Experts of a small language model: 114M parameters.
Below are experts of layer 5 (counted from 0) of a mixture-of-experts language model. Rows are named router (the router's row for the expert), up (a neuron's input weights, with its number) and show model dimensions 168-223. Each number is 200 + 20 x the weight over its row's rms, rounded and kept within 0 to 999.
After each expert's rows: "comes after" lists some tokens at least twice as common just before its tokens as in all text; "mostly gets" lists some tokens that are sent to it at least half of the time. This comes from a sample of Wikipedia text that the model never trained on. Tokens count by the router's weight.

# expert 31
router,161,217,167,226,159,160,187,203,211,189,203,162,211,205,173,184,202,202,219,198,154,186,217,198,210,198,208,213,172,208,186,180,163,196,235,193,172,175,192,210,205,182,209,235,190,204,224,202,210,222,208,200,197,188,196,173
up0,168,217,244,201,175,186,210,178,186,205,180,196,167,205,211,194,211,203,219,210,197,205,190,213,238,243,183,230,211,184,195,213,233,188,199,206,182,224,223,193,186,169,232,222,195,200,187,211,221,179,182,200,189,209,210,187
up1,209,198,191,161,195,210,193,205,187,213,192,256,153,171,209,238,223,177,214,182,183,177,207,230,163,189,208,209,183,204,187,215,208,232,172,217,192,202,219,191,188,212,238,225,169,223,206,187,202,196,171,211,209,189,229,231
comes after: "'", ". ", ", ", "as ", "that ", "with "
mostly gets: "their ", "He ", "his ", "they ", "she ", "who "

# expert 55
router,227,224,226,195,208,149,190,198,217,198,197,190,188,190,215,204,219,169,191,214,229,206,234,227,195,223,198,223,215,179,191,175,203,200,229,178,154,169,203,183,208,182,219,233,223,209,204,190,197,213,198,180,173,188,204,192
up0,206,203,198,197,185,207,180,224,211,185,207,192,200,190,179,236,204,217,200,176,175,183,166,207,194,214,253,170,194,199,196,207,179,206,201,198,185,185,190,154,222,210,241,183,218,197,210,175,178,161,204,219,208,219,207,191
up1,173,217,178,223,193,210,193,210,222,227,202,192,178,186,173,184,217,178,235,187,209,183,193,202,172,193,219,195,190,195,194,212,185,181,195,201,197,212,195,213,245,204,195,191,194,207,149,202,230,231,223,213,244,199,195,180
comes after: "g", "b", "G", "-", ".", "B"
mostly gets: "ad", "Despite ", "idd", "ills ", "azz", "ür"

# expert 6
router,201,191,197,219,220,230,179,186,195,217,167,227,220,251,194,188,192,217,206,188,204,207,234,196,182,201,211,173,169,211,190,212,163,210,181,213,185,198,230,219,189,206,193,210,189,201,177,211,202,201,183,206,203,211,185,211
up0,242,231,203,228,214,208,202,229,201,195,222,201,231,229,177,226,202,200,213,206,229,234,235,208,194,188,237,210,217,213,180,212,216,218,197,203,216,203,197,157,141,161,209,210,166,194,201,196,228,204,188,162,191,201,174,185
up1,177,198,153,201,215,166,188,202,250,185,169,169,231,233,206,171,202,170,209,180,200,218,204,173,192,215,177,202,190,189,182,202,216,189,200,195,176,196,175,190,173,179,196,217,221,190,178,217,228,193,222,165,164,197,174,228
comes after: "| ", "; ", "1", "+", "2", "0 "
mostly gets: "Goals ", "Pos ", "@ ", "driv", "Pts ", "Set "

# expert 30
router,169,180,200,214,194,244,184,208,200,203,189,197,228,200,186,189,169,190,211,185,234,218,202,180,211,191,206,212,200,199,192,186,204,184,209,207,204,196,202,174,223,215,217,179,191,214,185,203,213,177,176,186,198,209,173,201
up0,176,165,196,238,186,194,196,215,194,219,206,179,234,220,185,185,202,215,179,239,214,200,179,217,201,196,215,169,209,209,213,204,202,202,203,207,217,210,201,200,199,172,188,187,195,187,195,202,219,156,196,196,199,211,180,220
up1,175,170,170,193,197,214,156,192,248,204,164,185,197,253,209,202,203,171,204,233,233,193,203,235,214,221,232,200,213,165,196,188,172,214,201,175,210,226,180,188,196,220,179,204,184,220,190,176,255,195,221,174,168,197,171,230
comes after: "(", "| ", "; ", ", ", "- ", ": "
mostly gets: "I", "A", "there", "incumbent", "Label", "U"

# expert 42
router,226,181,238,198,244,224,180,209,198,195,141,165,188,190,225,208,210,206,208,200,177,201,204,217,207,191,194,208,192,206,207,173,203,165,203,175,235,204,192,139,224,215,169,181,164,216,197,171,245,171,232,208,201,205,187,168
up0,170,198,172,163,204,205,230,257,204,211,188,221,160,225,186,173,191,228,197,186,218,167,207,173,203,203,198,193,180,211,197,185,226,233,204,193,175,212,198,212,237,167,214,197,230,226,201,193,215,246,196,216,190,213,223,200
up1,222,176,192,214,178,218,185,216,197,208,204,215,203,228,190,235,169,191,216,213,223,204,176,182,207,214,212,185,211,225,174,214,191,225,227,182,224,143,198,181,173,187,224,193,170,192,196,174,176,213,194,211,226,197,195,223
comes after: "in ", "(", "In ", ", ", "–", "| "
mostly gets: "201", "202", "200", "199", "198", "195"

# expert 2
router,241,203,164,191,203,194,182,199,192,221,163,236,244,180,170,181,185,198,200,229,203,200,204,165,203,192,212,166,221,176,200,198,197,212,180,195,161,185,171,215,187,228,165,200,213,219,194,210,216,194,207,181,204,194,200,222
up0,199,229,193,160,199,170,216,189,212,197,187,194,205,201,204,173,183,200,189,198,186,211,208,205,246,241,219,200,188,191,200,190,225,160,187,211,182,188,167,230,187,211,191,200,213,161,196,222,143,213,203,193,205,211,217,194
up1,212,212,197,215,207,219,209,220,214,219,169,195,216,172,173,220,216,179,198,187,174,211,209,186,196,174,189,221,196,188,200,233,193,222,207,219,185,196,184,190,215,201,179,225,193,216,167,160,256,190,194,201,216,204,218,208
comes after: "- ", "°", "(", ": ", "• ", "N "
mostly gets: "Coordinates", "Genus", "Website", "Born", "Phylum", "Binomial "

# expert 18
router,184,194,199,204,211,203,165,209,216,196,207,169,209,236,214,199,188,192,191,195,192,218,198,199,205,167,194,220,200,195,196,194,217,210,213,251,205,174,163,217,182,175,173,190,203,167,207,193,189,215,187,212,188,181,173,205
up0,198,226,201,229,232,233,229,187,184,205,205,250,211,209,191,186,213,205,173,191,233,195,214,195,199,156,214,210,216,204,178,221,208,239,241,182,190,171,191,234,203,247,193,212,216,189,160,216,184,200,223,217,157,222,155,188
up1,183,195,175,180,182,209,221,221,188,216,223,195,237,195,191,178,219,208,187,196,203,200,168,208,175,138,207,206,224,236,218,181,204,197,226,204,219,192,180,170,216,185,196,176,176,226,202,213,190,253,212,183,193,201,171,184
comes after: "|", ")", ".", "|---|---|---|---|---|", ";", "|---|---|---|"
mostly gets: "\n", "\n  ", "\n ", "\n    ", "\". ", "Win "

# expert 60
router,170,194,235,173,192,215,196,209,221,154,230,215,192,203,205,194,215,246,199,207,187,197,225,205,174,211,181,203,207,226,203,219,212,202,233,202,194,197,224,179,183,204,226,214,213,224,217,191,179,225,173,152,223,199,229,195
up0,193,220,211,191,217,185,204,203,179,199,211,208,180,188,181,184,225,200,180,180,204,192,209,171,203,191,193,170,189,172,194,226,204,213,211,211,156,205,162,187,212,179,215,206,187,204,193,209,213,198,233,188,235,207,210,179
up1,215,214,211,213,203,206,181,179,200,205,209,235,189,185,179,216,188,190,214,168,215,176,219,191,245,189,217,201,194,178,175,202,176,168,223,222,219,187,197,204,221,187,199,216,207,213,236,209,242,170,199,208,208,202,195,203
comes after: "-", "the ", "–", "first ", "a ", "second "
mostly gets: "first ", "second ", "third ", "final ", "last ", "First "

# expert 32
router,242,211,209,180,188,194,206,196,204,202,243,239,192,199,210,184,193,204,224,187,184,190,190,201,193,209,224,146,244,182,233,215,178,197,170,202,213,229,242,171,151,170,199,231,177,220,213,200,220,182,165,182,224,222,198,190
up0,211,209,171,211,207,202,235,209,181,141,224,179,180,208,182,228,226,171,174,185,213,176,216,199,175,190,149,194,193,196,159,189,164,192,223,194,232,204,191,188,191,210,209,212,174,224,167,186,215,227,208,219,187,199,206,213
up1,196,177,193,184,184,216,208,184,223,192,186,233,162,192,198,180,220,200,205,186,221,236,215,168,193,225,202,183,209,204,191,227,235,224,178,197,197,211,156,204,163,244,202,214,195,172,218,191,197,191,218,193,153,202,184,205
comes after: "was ", "is ", "were ", "the ", "be ", "a "
mostly gets: "located ", "built ", "announced ", "published ", "moved ", "village "

# expert 20
router,243,190,189,189,181,203,220,195,187,173,191,189,196,189,201,187,166,195,215,185,189,191,166,234,209,163,201,214,208,226,236,209,216,200,208,230,211,225,171,222,231,217,199,184,191,215,198,193,200,194,191,224,206,216,204,184
up0,223,194,214,190,208,190,173,224,202,210,224,199,201,217,195,194,176,214,171,175,209,208,193,200,256,188,209,169,187,181,193,203,195,220,190,178,226,232,188,225,186,229,231,204,197,198,199,213,216,209,196,200,242,173,189,162
up1,210,162,217,220,186,176,228,201,230,176,183,174,227,195,170,191,230,219,203,225,210,209,215,209,215,203,214,194,197,192,211,198,186,183,207,222,197,153,214,226,246,205,190,194,227,166,193,179,205,220,215,209,209,180,196,158
comes after: "\n", "| ", "201", "200", "202", "199"
mostly gets: "|---|---|---|", "|---|---|---|---|", "|---|---|", "|---|---|---|---|---|---|", "|---|---|---|---|---|", "Died"

# expert 12
router,201,221,216,168,232,196,174,191,203,208,202,181,212,194,202,174,193,199,185,196,251,239,175,198,188,210,206,205,208,197,196,190,212,199,236,193,208,180,201,217,200,200,171,212,179,171,217,192,192,217,223,174,244,205,213,233
up0,218,176,208,211,200,204,172,206,171,214,202,191,211,186,185,214,228,203,203,223,202,217,164,191,216,202,211,190,189,187,213,209,209,215,186,224,213,211,201,195,194,196,188,218,184,198,227,174,204,211,193,199,169,216,205,208
up1,201,171,190,173,211,213,184,186,207,210,219,167,224,176,186,211,203,193,194,195,184,204,218,196,189,198,194,226,183,196,217,175,224,197,178,241,230,194,184,203,234,209,206,203,177,231,206,199,175,216,199,167,231,190,165,219
comes after: ") ", " ", "0 ", "1 ", "\" ", "2 "
mostly gets: "%; ", "\": ", "| ", "\"; ", "(#", "arrested "

# expert 52
router,206,161,180,213,221,201,198,196,213,204,160,179,184,224,234,161,195,177,221,203,199,188,181,224,188,161,179,192,216,183,237,179,232,208,219,213,222,230,182,188,232,214,178,225,210,198,181,197,200,217,218,215,204,201,201,199
up0,230,217,176,187,210,190,197,168,225,200,236,193,212,216,230,211,218,206,203,192,190,212,217,229,193,188,223,171,231,221,186,179,197,201,189,191,208,185,220,201,165,247,189,186,234,201,213,192,226,240,169,206,204,190,192,191
up1,176,204,205,228,203,208,197,219,190,178,179,229,184,167,195,224,200,216,167,206,204,238,189,196,211,170,212,185,210,172,200,255,227,201,189,226,195,184,200,211,190,222,175,206,208,178,206,197,178,168,220,185,199,212,174,185
comes after: "\n", "\n  ", "\n\n", "such ", "Succeeded ", "Preceded "
mostly gets: "- ", "See ", "Preceded ", "including ", "Coordinates", "Binomial "

# expert 51
router,238,171,212,180,150,187,189,178,191,228,200,185,196,205,200,205,194,229,199,210,200,221,237,210,211,200,237,210,200,170,237,228,208,202,197,188,168,196,184,223,165,214,197,177,194,207,184,201,179,171,218,246,254,184,164,175
up0,203,222,191,201,199,207,195,211,194,190,193,192,202,189,201,209,196,212,257,204,187,191,241,215,191,174,214,171,218,208,193,206,209,221,190,238,180,195,150,187,244,173,205,206,215,204,218,195,204,200,222,190,195,214,222,221
up1,229,164,221,202,187,213,226,149,201,210,193,190,163,201,165,211,196,236,230,199,212,181,176,192,217,202,208,187,162,204,189,197,180,198,209,209,225,199,212,219,188,164,223,171,196,208,224,219,210,163,188,176,211,176,216,173
comes after: "| ", "|", "; ", ".", "−", "—; "
mostly gets: "Votes ", "Apps ", "±% ", "—; ", "MPC ", "Candidate "

# expert 56
router,200,193,210,189,199,232,199,185,209,205,227,171,172,208,207,229,189,206,203,188,247,223,242,206,166,192,206,188,205,218,193,191,222,192,225,162,187,206,193,204,191,221,217,201,203,235,203,154,197,204,172,180,225,200,208,228
up0,208,216,188,177,202,199,211,198,212,194,197,194,203,192,195,219,197,200,152,209,223,176,224,223,184,204,222,184,233,176,184,213,183,191,203,204,214,176,168,188,203,209,201,233,214,209,240,188,181,213,201,178,218,211,215,206
up1,174,173,161,242,190,199,218,211,218,256,185,223,191,186,196,232,208,197,220,191,197,229,195,194,203,189,186,171,190,241,198,189,204,208,209,204,162,208,191,191,191,229,209,192,179,225,200,200,224,196,204,213,230,208,188,208
comes after: " ", "0 ", "1 ", "2 ", "3 ", "4 "
mostly gets: "—; ", "−", "votes ", "electors ", "Swing ", "Informal "

# expert 0
router,188,202,227,200,182,216,173,223,209,217,207,195,208,197,208,190,160,197,201,206,209,214,183,208,190,199,243,198,215,187,212,206,214,184,218,211,204,199,195,190,159,206,196,217,161,210,219,165,185,172,193,206,197,160,212,179
up0,197,213,187,194,209,174,220,177,204,185,172,147,192,204,207,192,197,191,185,203,184,192,208,238,205,209,201,220,220,213,218,210,234,172,211,141,211,204,188,248,200,204,181,185,221,205,196,240,185,202,226,179,170,185,249,236
up1,190,207,163,242,197,181,161,168,220,207,189,196,199,189,181,198,167,191,191,146,184,206,181,209,196,224,212,179,231,197,240,215,201,215,213,167,209,193,226,218,204,206,216,213,187,186,215,212,228,175,157,189,241,197,215,196
comes after: "| ", "No", "; ", "Total ", "Set ", "United "
mostly gets: "Votes ", "See ", "FW ", "MPC ", "Candidate ", "Win "

# expert 57
router,172,226,195,227,181,172,197,233,200,213,204,182,162,187,181,155,186,205,215,204,157,182,221,207,195,240,212,187,184,196,168,194,202,198,202,188,175,209,187,215,223,227,181,220,217,189,176,214,197,203,176,193,175,173,211,184
up0,160,177,189,203,217,161,203,194,183,191,160,227,212,157,206,215,210,174,215,222,197,178,212,197,186,191,176,204,204,210,191,237,207,177,207,219,203,184,192,191,169,185,195,176,179,176,180,237,177,186,197,214,211,189,217,194
up1,227,201,208,217,210,227,160,213,243,198,204,220,239,183,181,175,208,167,183,186,252,204,187,211,184,203,189,181,232,210,219,185,214,215,233,232,195,133,224,217,213,189,217,179,196,220,214,189,203,217,211,197,180,209,219,204
comes after: "of ", "in ", "=", "at ", "for ", "to "
mostly gets: "the ", "= ", "Occupation", "', ", "The ", "–: "

# expert 4
router,194,194,202,210,209,193,198,222,172,189,163,190,223,201,182,214,227,164,174,176,182,201,219,187,183,203,206,182,199,225,182,221,196,195,162,210,205,214,220,180,199,190,198,197,186,228,202,224,204,164,179,164,215,204,172,239
up0,170,199,193,228,167,176,211,218,173,183,227,193,193,165,187,187,213,191,177,174,204,165,220,200,171,180,210,200,226,147,180,183,195,185,202,154,214,229,180,213,216,141,188,207,216,180,203,204,191,212,222,211,215,211,217,225
up1,173,176,196,173,197,200,156,198,213,169,189,189,201,236,226,175,218,178,213,212,198,211,184,148,187,203,234,169,172,215,210,192,183,221,190,206,177,218,224,163,164,202,204,195,179,212,178,178,189,227,204,184,235,225,223,226
comes after: "the ", "in ", "of ", "Sh", "at ", "San "
mostly gets: "uc", "Los ", "umb", "Hawai", "alb", "Puerto "

# expert 48
router,208,223,171,208,209,211,200,164,191,201,199,213,225,217,182,229,187,203,204,190,209,213,191,166,185,205,220,177,155,210,190,206,173,213,172,229,217,213,206,222,193,216,178,197,194,220,219,210,204,189,199,207,209,211,210,207
up0,212,179,188,219,209,202,197,216,197,203,237,194,186,174,229,220,175,212,195,220,211,207,215,183,175,189,209,165,226,244,202,182,212,208,209,186,178,173,202,191,165,184,192,210,205,204,177,187,236,180,209,196,154,202,193,203
up1,191,188,199,195,186,216,201,216,198,191,200,217,202,196,204,241,191,174,201,197,188,183,202,227,202,215,202,198,196,191,207,214,228,193,179,198,200,217,197,186,224,173,201,230,205,220,247,187,200,172,225,226,217,232,196,185
comes after: "the ", "and ", "a ", "of ", "The ", "his "
mostly gets: "tax", "resid", "exp", "clim", "prof", "conf"

# expert 11
router,227,185,188,204,193,209,173,208,211,215,184,198,232,174,165,165,186,197,216,184,193,187,208,202,179,188,187,195,204,217,187,236,177,200,177,167,203,203,182,201,183,191,174,192,202,190,200,229,238,175,177,169,234,175,182,227
up0,176,231,190,188,201,175,182,200,188,193,176,223,228,196,197,210,200,215,209,204,212,190,176,203,255,225,157,222,185,225,229,188,199,192,186,173,206,214,169,177,179,198,213,198,204,209,197,201,196,182,228,236,176,199,189,206
up1,226,176,199,197,190,206,196,215,202,186,197,192,218,215,176,207,231,241,204,192,196,233,175,196,214,220,188,173,254,237,205,197,204,192,219,195,220,217,217,191,209,228,188,202,215,213,206,235,196,219,255,183,213,209,221,192
comes after: ".", ",", ":", "′", "9", "6"
mostly gets: "Votes ", "medalist", "′", "UTC", "00 ", "68"

# expert 35
router,189,183,205,207,187,234,219,173,213,198,205,174,200,180,198,170,213,221,186,212,186,181,225,198,210,211,186,209,195,207,183,220,193,208,211,186,190,211,204,213,203,235,207,198,193,209,192,245,172,171,194,194,177,189,179,174
up0,172,199,221,174,208,203,164,204,224,200,189,188,220,220,197,204,244,245,204,203,195,201,221,195,195,207,225,166,209,176,213,198,213,195,178,197,187,192,190,228,172,182,199,209,230,208,202,203,224,174,238,189,224,197,216,196
up1,180,165,191,256,223,180,179,208,204,206,203,221,179,173,193,185,178,155,170,177,215,194,211,204,201,211,211,208,226,200,184,202,248,193,172,189,183,180,220,199,198,184,203,177,202,194,190,192,197,205,175,168,180,233,201,206
comes after: "'", ". ", "the ", "- ", "\n\n", "of "
mostly gets: "their ", "these ", "those ", "each ", "These ", "every "

# expert 37
router,230,178,179,206,214,218,220,165,188,207,200,175,195,231,173,203,195,228,192,214,227,210,225,156,174,199,212,192,214,214,191,189,179,248,195,206,219,235,225,236,200,200,187,188,202,207,208,204,231,168,211,183,196,180,198,239
up0,211,194,205,209,249,233,219,179,235,217,221,186,225,194,197,212,193,208,239,182,182,236,207,203,215,229,207,223,197,186,201,226,229,219,213,194,178,240,174,175,203,200,213,194,232,210,178,167,180,184,202,196,185,197,212,212
up1,202,176,200,214,185,175,209,191,224,215,233,171,171,193,167,194,218,203,211,161,199,210,211,217,202,215,219,144,223,230,218,196,179,202,227,181,177,185,180,195,211,192,225,198,235,161,209,184,158,246,187,222,150,222,226,190
comes after: "the ", "- ", "of ", ". ", "(", "-"
mostly gets: "R", "S", "P", "M", "B", "Gl"

# expert 1
router,215,188,228,206,182,219,204,194,221,185,176,209,178,227,173,211,211,208,254,195,192,215,194,194,248,195,205,209,187,190,202,209,232,195,158,203,195,186,199,205,211,230,204,181,210,246,163,223,200,215,222,207,202,192,194,221
up0,192,156,209,201,184,228,161,188,196,190,195,213,210,225,209,177,161,194,169,207,202,176,233,205,238,187,190,202,196,211,150,198,194,202,232,177,256,185,149,222,188,224,209,217,199,191,200,192,228,193,217,211,216,209,209,204
up1,225,180,207,217,203,184,196,223,203,200,202,239,216,226,196,197,188,204,203,185,203,167,223,222,219,218,221,193,184,198,210,228,199,176,160,192,201,219,202,200,209,150,176,183,172,223,179,200,214,189,164,222,199,241,205,213
comes after: "K", "N", "E", "J", "O", "A"
mostly gets: "ør", "ür", "ğ", "ï", "ör", "would "

# expert 25
router,176,212,206,179,205,163,183,202,223,225,193,249,210,240,211,187,200,230,217,215,209,167,183,196,170,187,204,220,178,212,161,193,184,193,224,195,226,238,183,214,181,181,229,190,214,226,204,174,241,204,211,208,191,221,222,249
up0,212,167,210,185,227,193,228,173,193,193,208,221,190,186,198,210,235,264,190,192,194,193,220,202,232,235,199,203,212,192,180,178,199,205,196,184,196,223,210,155,204,182,193,214,231,240,153,223,195,207,210,208,190,180,217,185
up1,200,227,195,163,185,183,206,201,247,195,214,211,190,224,200,196,222,205,180,176,218,179,181,199,203,194,200,179,204,200,213,175,192,275,171,189,233,188,213,224,214,211,210,182,218,206,189,185,222,203,191,222,212,206,177,213
comes after: "\n\n", ".", "==", "s", "ed", "Candidate "
mostly gets: "== ", "\". ", ".\"", ").", "\".", "=== "

# expert 50
router,196,167,232,203,204,195,180,188,198,212,232,216,213,208,196,205,212,223,232,223,197,176,186,195,192,199,192,200,229,164,206,191,179,192,206,181,202,208,205,186,177,172,206,208,164,184,213,203,213,211,225,223,242,186,209,200
up0,221,178,184,182,204,190,209,188,206,228,185,231,210,247,205,224,190,181,178,186,202,174,190,199,227,180,183,186,201,157,196,174,210,205,155,194,226,214,207,186,216,213,185,189,220,178,203,262,233,198,190,193,171,200,224,205
up1,227,165,152,186,232,183,203,194,222,173,210,187,145,200,234,196,195,198,216,168,208,216,195,214,210,157,204,234,199,236,204,217,206,185,201,201,192,187,198,210,210,183,169,199,193,182,217,193,206,227,162,178,193,229,184,177
comes after: "==", ".", "===", "== ", "See ", "===="
mostly gets: "also", "See ", "Votes ", "Description ", "Title ", "listing"

# expert 26
router,240,162,165,184,209,190,204,197,196,209,191,227,216,218,204,211,202,224,209,175,212,228,187,172,223,211,193,191,220,211,204,219,171,218,168,222,219,212,184,197,204,168,189,179,209,242,176,191,219,183,180,206,196,233,195,210
up0,204,182,203,198,212,192,217,192,206,190,227,174,171,195,162,179,188,211,228,173,198,180,210,199,204,186,217,173,226,199,246,230,208,169,227,202,221,211,201,175,218,168,201,225,193,187,208,183,170,192,205,236,205,195,187,222
up1,155,210,237,201,179,192,207,184,218,197,216,171,200,223,249,219,191,160,187,182,201,173,230,214,191,216,194,187,224,197,175,200,199,182,216,184,191,206,157,183,185,207,180,182,203,189,201,161,193,203,204,170,170,219,190,231
comes after: "| ", "201", "200", "199", "the ", "198"
mostly gets: "century", "185", "180", "184", "177", "183"

# expert 15
router,159,190,209,210,162,180,189,206,214,196,182,163,185,189,194,212,213,204,210,213,196,167,172,235,200,179,169,202,187,218,210,185,199,192,220,232,240,231,230,179,225,190,215,185,197,231,198,191,174,204,181,193,210,192,178,173
up0,191,203,197,200,248,158,209,203,212,190,210,171,179,183,229,201,220,181,176,183,208,186,218,195,183,198,205,240,186,165,199,177,206,219,224,213,196,242,230,211,195,219,207,218,159,216,204,201,187,194,170,202,244,191,218,201
up1,204,167,232,197,187,186,187,198,183,208,220,179,204,192,180,196,220,231,214,229,201,210,183,177,252,209,200,205,196,211,181,174,214,208,170,203,192,187,201,187,154,199,158,228,205,195,201,178,233,173,216,205,189,233,182,190
comes after: "the ", "The ", "his ", "Prime ", "music ", "new "
mostly gets: "members ", "part ", "Minister ", "president ", "President ", "wife "

# expert 24
router,157,227,169,194,168,213,222,203,219,209,195,205,187,193,213,202,192,159,189,211,161,199,199,225,242,210,200,198,207,205,233,196,191,189,178,175,196,192,189,195,235,195,193,166,226,204,212,176,203,220,191,194,182,190,223,202
up0,217,206,233,218,177,224,167,198,201,185,201,186,170,184,181,176,212,204,164,177,148,186,203,186,207,189,178,232,204,177,206,185,180,212,181,178,212,207,182,195,213,159,200,196,226,216,198,222,223,189,196,255,197,245,219,182
up1,188,199,186,208,191,202,180,230,203,184,195,214,186,176,200,183,169,177,196,191,209,213,192,169,204,215,195,195,196,198,226,198,172,196,206,181,215,223,197,240,175,209,198,252,205,206,204,204,227,190,194,200,208,160,205,218
comes after: "- ", ": ", "\n\n", "by", "201", "information"
mostly gets: "Phylum", "Coordinates", "Born", "Species", "Country", "Genre"

# expert 59
router,171,222,207,204,181,156,215,242,168,165,224,142,186,200,217,202,230,184,202,214,202,207,201,192,189,212,187,183,204,179,227,181,213,178,221,176,221,212,198,191,179,170,249,211,182,191,216,195,201,182,205,199,191,208,195,187
up0,196,207,226,206,214,163,196,198,203,180,199,231,229,221,206,176,217,225,213,187,213,203,205,195,166,178,158,184,204,214,231,199,199,231,170,148,240,202,214,176,219,209,190,234,196,220,212,195,201,185,191,221,176,183,219,222
up1,176,211,196,203,186,212,224,210,209,214,177,209,200,165,232,201,218,224,188,211,201,221,210,225,234,216,197,194,218,217,252,166,188,217,203,186,214,223,184,177,201,242,227,166,219,227,205,198,218,188,219,209,236,174,177,180
comes after: "the ", "s ", "National ", "a ", "World ", "American "
mostly gets: "University ", "National ", "School ", "government ", "Party ", "War "